Below are experts of layer 3 (counted from 0) of a mixture-of-experts language model. Rows are named router (the router's row for the expert), down (a neuron's output weights, with its number) and show model dimensions 0-191. Each number is 128 + 24 x the weight over its row's rms, rounded and kept within 0 to 255.
Before each expert's rows: a language model's description of what the expert responds to; "raises" lists some tokens whose logits its average output raises strongly, later layers aside. This comes from a sample of Wikipedia text that the model never trained on.

# expert 0
It responds to: Pipe separators ending table cells, mostly before a line break, plus semicolon-ended score tokens in sports results like 0–1; 2–2; L;.
raises: "\n", "\n\n", "ř", " Succeeded", " ", " —"
router [114 146  84 164 120 100  59 128 159  68 159 103 138 119 129 152 136 106 138 135 128 143 121 105 172 144 152 112 140 180  96 130  97 108 147 139 106 120 125 140 128 157 119 132 154 121 133 108 172 162 105 119  76 103 168 129 130 147 122 147 165 130 133  58 160 150 158 107 123 154 145 136 138 110  81 125 138 174 110 101 111 100 148 125 125  83 119 106  73 166 172 143 126 118 144  99 143  98 117 166 129 116  80 113  90 128 127  85 149 133  92 103 126 104 102 130 113 116 133 158 154 156 119  95  91 119 115 140 110 124 109 123 147 138 123  94 120 149 134 115 102 107 133 166  98 110 146 150  95 103 125 138 124 153 113 120 133 131 102 120 130 116 149 122  84 110  84 130 156 133 144 103 129 121 127 149 123  76 112 132 148 116 139 130 114 117  72 125 145 119 121 139]
down0 [103 146 113 157 147 139 116  98 111 121 128 113  97 147 124 146 139  98 125 136 146  87 159 192 141 117 155 101 116 125 108 107  96 138  81 132 127 141  99 127 121 149 125 124 134 172 137 135 174 173 140 155 110 156 151 113 132 159  83 145 127 165 160 132 140 151 141 127 114 140 142 130 149 159 136 122  96  95 151 126 172 132  87 121 126 103 150 172 172 150 137 127 117 137 150 170 159  79 131 110 172 167 116 129 128 123 136 104 102  90 150 145 130 160 129 156 149  99 145 126 130 127 197 150 111 163 129 112 120  92 149 121  80 144 130 144  90  87 145 110 142 128 117  99  94 163 181 152 117 121 127  88 124 120 154 137  97 134 122 138 140  99 144 131  87 155 129 161 151 119 119 116 126 159 116 118 119  96 108 147 152 141 107 103  99 123 142 152 103 181  94 114]
down1 [106 144 147  88  91 180 122 104 155 110 153 136 101 124 105 129 186 119 112 103 158 135 138 140 118 147 124 159 114 124 128 134 105 128 131 130 162 154 119 119 112 128 135  64 141 113 120 134 142 133 140 118 119 137 129  99 145 151  95 153 133 155 136 151 147 171 123 108  94 132 145 110 146 154 126 121 145 152 144 137 159 170 114 181 192 131 137 141 154 127 145 120 183 121 119 162 150 115 104 108 139 158 103  95 110 117 114 104 120  80 141 154 157 137 124 117 146  74 121  98 123 164 154 116 134 134 121 119 102 121 130  89  98 112 144 152 187  84 146 124 113 162 101 117 151 122 154 126 124 130 115 116 160 113 138 118 121 134 103 122 172 154 180 150  96 149 137 152 130  83 174 128  84 133 167  88 155 119 139 124 126 101 102 145 128 131 184 164 107 116 105 107]
down2 [110 135 142 128 123 121 141 137 125 157 124 104  57 124 169 121  85 116  84 119 103 135 150 114 145  99 158  84 130 156 101 107 129 108 147 157 117 152 148 116 182 144 124  75 139 157 147 122 119 120 117 155 159 130 140  95 127 129 138  81 140 119  86 160  87 110 132 104 136 107 111 137 102 111 128 153 146 115 146 152 134  95 150 129 129 139 190  99 108 129 124 134 139 107  94 153 141 168 134 134 164 119 115 160 160 153 114 109 157 140 133 137 141 143 128 124 117 137 148 129 160 118 132 122 120  81 140 139  96 135 155 112 133 117  93 152  86 124 109 158 120 142 137 136 177 107 138 156 200 143  97 116  92 132 110 113 139 159 160 109 146 151 141  98 168  92 138  79  77 163 107 136 157 118 112 123  99 164 121  85  95 157 161 142 157 128 133 105 126 133 132 127]
down3 [173 156 125 101 135  95 129 138 111 111 133  93 153 142 103 129 125  87 135 166 162 120 104 130 133 115  93 151 156 140 118 100 149 120 143 144  81 127 167 120 147 124  98 126 128 118 174 144 139 104  91 133 128 138  77 138  87 126 133 155 111 108 129 138 156 114 166 157 110 126 102 109 159  88  97 151 168 130 125 131 134 109 109 101 120 135 128 115 123 127 100 140 116 142  83 129 123 136 180  92 135 121 154 130  96 121 116 141 129 157 163  90 149 158 136 153 139 162 146 139 192  99 151 152 133 128 112 140 128  87 115 101 145 133 136 137  92 102 121 141 119 153 104 153 140 139 169 143 112 114 120  81  98 158 121  79 117 132 119 162 106 135 112 121 133  92 110  91  94 137 130 116 164 160 132 127 146 135 144 130  89 135 133 135 177  73 100 118  64  95  79 145]

# expert 52
It responds to: Pronouns and words opening or inside quotations and reported speech, such as "I, you, we, "A, and a.
raises: " then", "gan", "\n"
router [130 150 122 154  89 113 118 149 168  82 149  98 145 114 128 173 159 119 157 123 130 145 168 111 163 151 166  97 161 133 118 148 128 124 140 127 117 140 102 156  98 142 149 143 129  90 158 104 145 144 113 108 126 114 148  90 149 165  97 139 163 147 157  95 154 160 118  91 164 134 143 130 102 112 113  99  96 137  99  84  92  98 140 107 127 104 166 108 129 142 165 121  97  95 162 106 123 119 144 178 158  97  98 117 105 133 120 101 145  90 121 122 112 101 102 145 130 137 106 136 134 144  97 101  84 108 104 156 108 125  86  87 157 117 110 103 149 144 116  88  89 123 135 147 108 120 152 150  99 104 171 157 105 140 102 117 159 109 109 133 152 130 161  99  88 130 111 158 171 146 153 122 131 102  97 137 113  99 126 116 168  93 149 138 125 119 121 130 143 120 104 150]
down0 [174 135 139 123 136 145 127 111 108 121 101 110 121 148 115 100 132 213 126  53 126 127 180 105  74 123 127 149 134 169 118 161 111 127 134 139 182 160 121 156 101 139 138  94 119 127 140 127 108 144  82 117  92 107 177 104 115 121 113 120 146 118 116 101 146 145 159  79 111 179 186 122 131 105 151 144 180 127 138  97 141 114 125 150 160 125 131 118 125 131 111  97 141 120  80 130 112 110 101 148 133 150  95 145 165 143 130 138 113 125 126 127 145 124 119  84 105 110 159 153 182 131 142 152 148 120 142 138  77 149 132 137 136 169 133  96 125 135 129 133 126 131 125 132 128 145 149 157 136 128 140 119 130 101 140 110 144 151 134 123  76 147 156 120 117 126 106 141 137 117 174  92 116  76 129 131 163 164  98 116 106 122 137 102 116 146 146 106 121 108 115 168]
down1 [140 133 174 128 147 107 116 161  79 169 114  98 164 120 105 137 121 145 131 132 153  81 160 142 144 133 120 125 133 124 149 192 145 125 104 137  83 118 128 160 127 139  95 153 119 169 131 148 150 157 158 100 143 156 129 135 158 120 146 115 101 113 159 112 160 135 103 141  97  97 100 157 130 125  90  98 101 150 100 134 152 130 142 118 115 134 132 137 100 130 119 143 157 139 128  89 146 141 146 185 100 158 142  87 132 147 178 120 160 128  95 123 164 135 108 141 169 145 107 108 140 132 150 129 132  85 120 147 137 117 103 151 111 100 124 140 129 164 102 135 112  97 155 182 163 147  90 101 180 121 129 143 115 180 101 106 121 104 108  84 161 143 123 107 132 132 136 148 151  88 139 129 148 167 153 133 151 139 169  98 118  98 114 107 104  96 100 158 133 124 148 126]
down2 [130 130 111 123 134 118 131 170 110 108 122 123 140 128 176 108 123 145 141 133 152 180 120 165 148 119 127  91 142 128 124  95 138  86 143  98 140  87 123 120 129 173 153 118  91 138 111 138 123 117 118 147  97  79 133 127 131 104 100 131  88 127 149 172 125  81  99 156 115 122 100 100 139 141 150 135 155  79 126  97 145 105 131 107 127 168 130 101  55 124 112 123 156 134 166 165 148 157 143 110 129 131 142 172 145 166 137 125 136 116 175 151 127 154  86 119 101 114 134  89 110 145 142 143 132 105 112 100 148 121 155 107 138 179 122 162 145 107 127 158 129 108 111  81 119 134 137  83 145 141 130 173 129 167 141 108 126 147 150 164 106 186 136 126 105 139 152 115 142  97 100 122  88 152 104 102  95 111 151 140 133 117 144 148 104 186 119 151 118 151 128 122]
down3 [ 84 148 148 144 130 124 171 128 109  73 113 186 149 113 111 145  94 138 152 133 136 126 153 108 103  98 145  95 109 130 121 112 109 142 128 110 110 133 136 115 129 124 149 133  90 116  57 133 136 120 137  63 139 152 131  56 101 138 119 132 123 118 122 107 115 124  96 166 150 146  97 104 165 152 154  77 112 105 102 133 124  95 106 191 100  75 131 142 109 149 115 130 134 148 145 148 115 111 146  95 123 154  88 147 140 117 136 150 119 115 153  99  78 169 137 152 136 146  66 136 105 106 124 170 133 140 167 152 136 120 138 125 140 133 122 167 136 138 122 138 122 105 107  91 125 159 152 124 159 101 104  93 164 121 138 128 118 121 149 110 176 126 131 108 146 122 119 126 130 144 138 127 107 126 152 147 134 129 107 116 103 173 139  83 108 141 116 104 116 126  85 146]

# expert 26
It responds to: Conjunctions and relative pronouns opening a clause, often after a comma, such as and, that, which, but, who, where, when.
raises: " there", " he", " they"
router [107 146 136 164 135 113 122 166 130 108 136 125 164  98 136 179 136  88 155 128 122 158 163  66 140 130 158 140 130 160 108 144 115 129 167 127 103 132 101 172 121 142 139 146 128 100 142 108 120 139  92  98 108 103 151  93 146 129 112 143 152 143 174 103 135 167 127 114 141 134 133 147 113 109 113 111 127 151  86 102 117 123 140 131  78  74 156 117 132 153 137 133 100  90 185 118 124  80 182 125 177 127 122 134  81 144 101 102 143  99 111 105  90 125  98 151 106 120  76 131 127 160  93 106 108 129 122 144 116 123 115 105 124 126  94  95 159 149 112 124 112  93 129 138  90  96 166 139  97  99 138 157 127 142  96 122 143  95 102  99 173 138 142 113 107 104 100 121 144 133 136 117 145 115 115 148 110 113 106  95 123 115 161 159 104 126  97 109 139 102 100 149]
down0 [120 140 135 128 135  92 151 147 127 135 141 160 125 153 132 147 123 165 147 156  93 142 118 123 102 118 114 118 122  71 129 114  90 121 151 156 105 123 116 129 148 119 118  96 119 173 120 119 140 165 109 167 113 176  91 129 101 122 129 151 100 129 187 158 139 116 114 135 133 120 139 143 117 105  98 123 156 105 133 141 121 155  94 120 158  98 100 137 127 124 164 128  98 168 116 105 129 109 156 133 187 118 107 171 151 126 102 137 143 143 112 108  90 123  79 163 144 129 145 149 157 117 114 117 119 112 115 150 105 127 104 153 146 119 114  79 111 106  89 124 112  87 106  87  88  97 103  95 107 151 101 136 133 116  93 132 152 139 148 157 158 164 112 143 117 123 159 121  82 100 166 119 145 171 105 109  85 113 155  94 129  72 146 126 121 130 112  92 132 175 140 173]
down1 [106 126 153 164 142 132 110 123 116  64 105 129 143  91 109 129  85 162 170 129 101  99 136 137 150 124 149 122 145 158 134 152 110 137 158 120 122 109 146  86 156 125 115 115 122 140 114 128 129 104 118 109 108 128 147 146  96 169 126  75 130 143 187  96  62 124  84 138 146 181 112 103 135 137 115 104 125 106 117 138 119 151 121 123  95  90 129 153 122 120 145 116 151 105 103 120 129 141 138 124 174  75 131 169 146 111 149 105 140  97 113 177  98 142 123  90 121 143  90 157 119 131 133 172 125  97 116 105 148 130 131 121 150 103 152 107 128  86 114 146 134  94 103 143  97 130 125 149 184 117 139 122 158 122 118 141 158 111 105  97 141 134 113 150 103 179 159 174 138  79 137 127 145 150 128 125 115 130 120 160 111  74 125 141 116 112 149  97 109 116 127  90]
down2 [146 100 150 137 140 134 112 162 133 173 149 130 136 126 143 135 101 151 133 124 142  99 122  80 103 125 148 125 110 151 163 147 135 158 142 104 134 149 109 116 109  81 149 122 150 135  99 135  88 154 118 101 144 144 144 206 104 137 149  81 139 137 108 118 123 168 152 130 118 185 119 106 136 139 120 119 100 144 130 153 120 173 133 102  92 130 121 132  84 139 122 128 123 130 149 127 143 134 135 154 149 108 105 123 140 115 137 102 137 140 121 107 110 115  95 107 161  96 108 109 125 126 137 158 111 128 139 127 100 161 136 151  97 121 120 143 150  96  97 184 138 100 148 138 126 199 141 127  81  85 108 112 124 113  94 101 156 116 158  78 162 117  86 145 147 105 120 167 108 127 189 156 122 102 143 135 178 133  97 130 120  92  73 118 154 138 142 103 109 156 113 121]
down3 [107 171 158 163 104 185 130 128 128 141 118  93 164  92 131 147 126 151 116 142 131 150  87 102 129 138 160 122  99 124 131 132 143  75 179  80 145  96 166 133 116 169 139  94 146 105 140 174 102  76 128 133 130 150 120 120 136 160 153  88 107 161 111  94 144 120 130 142 145 119 132 107 109 108 156 120 128 122  92 183 154 144 102 168 116 132 138 165 109 109 163  98 142 130 110 133 106 119 198 127 118 127 111  87 117 133 141 110 105  95 122 129 135 126 147 123 132 165 121 147  87 123 145 117 103 129 115 129  85 126 148 134  98 134 119 115 103  76 159 118 145 148 111 148 127 117 128  94  87 132  89 147  99  98 116 154 109 111 142 127 155 104 138 121 149  74 112 162  89  95 128 139 139 124 129 136 133 128 128 132  93 174 134 166  97 130 120 139 155 152 141 135]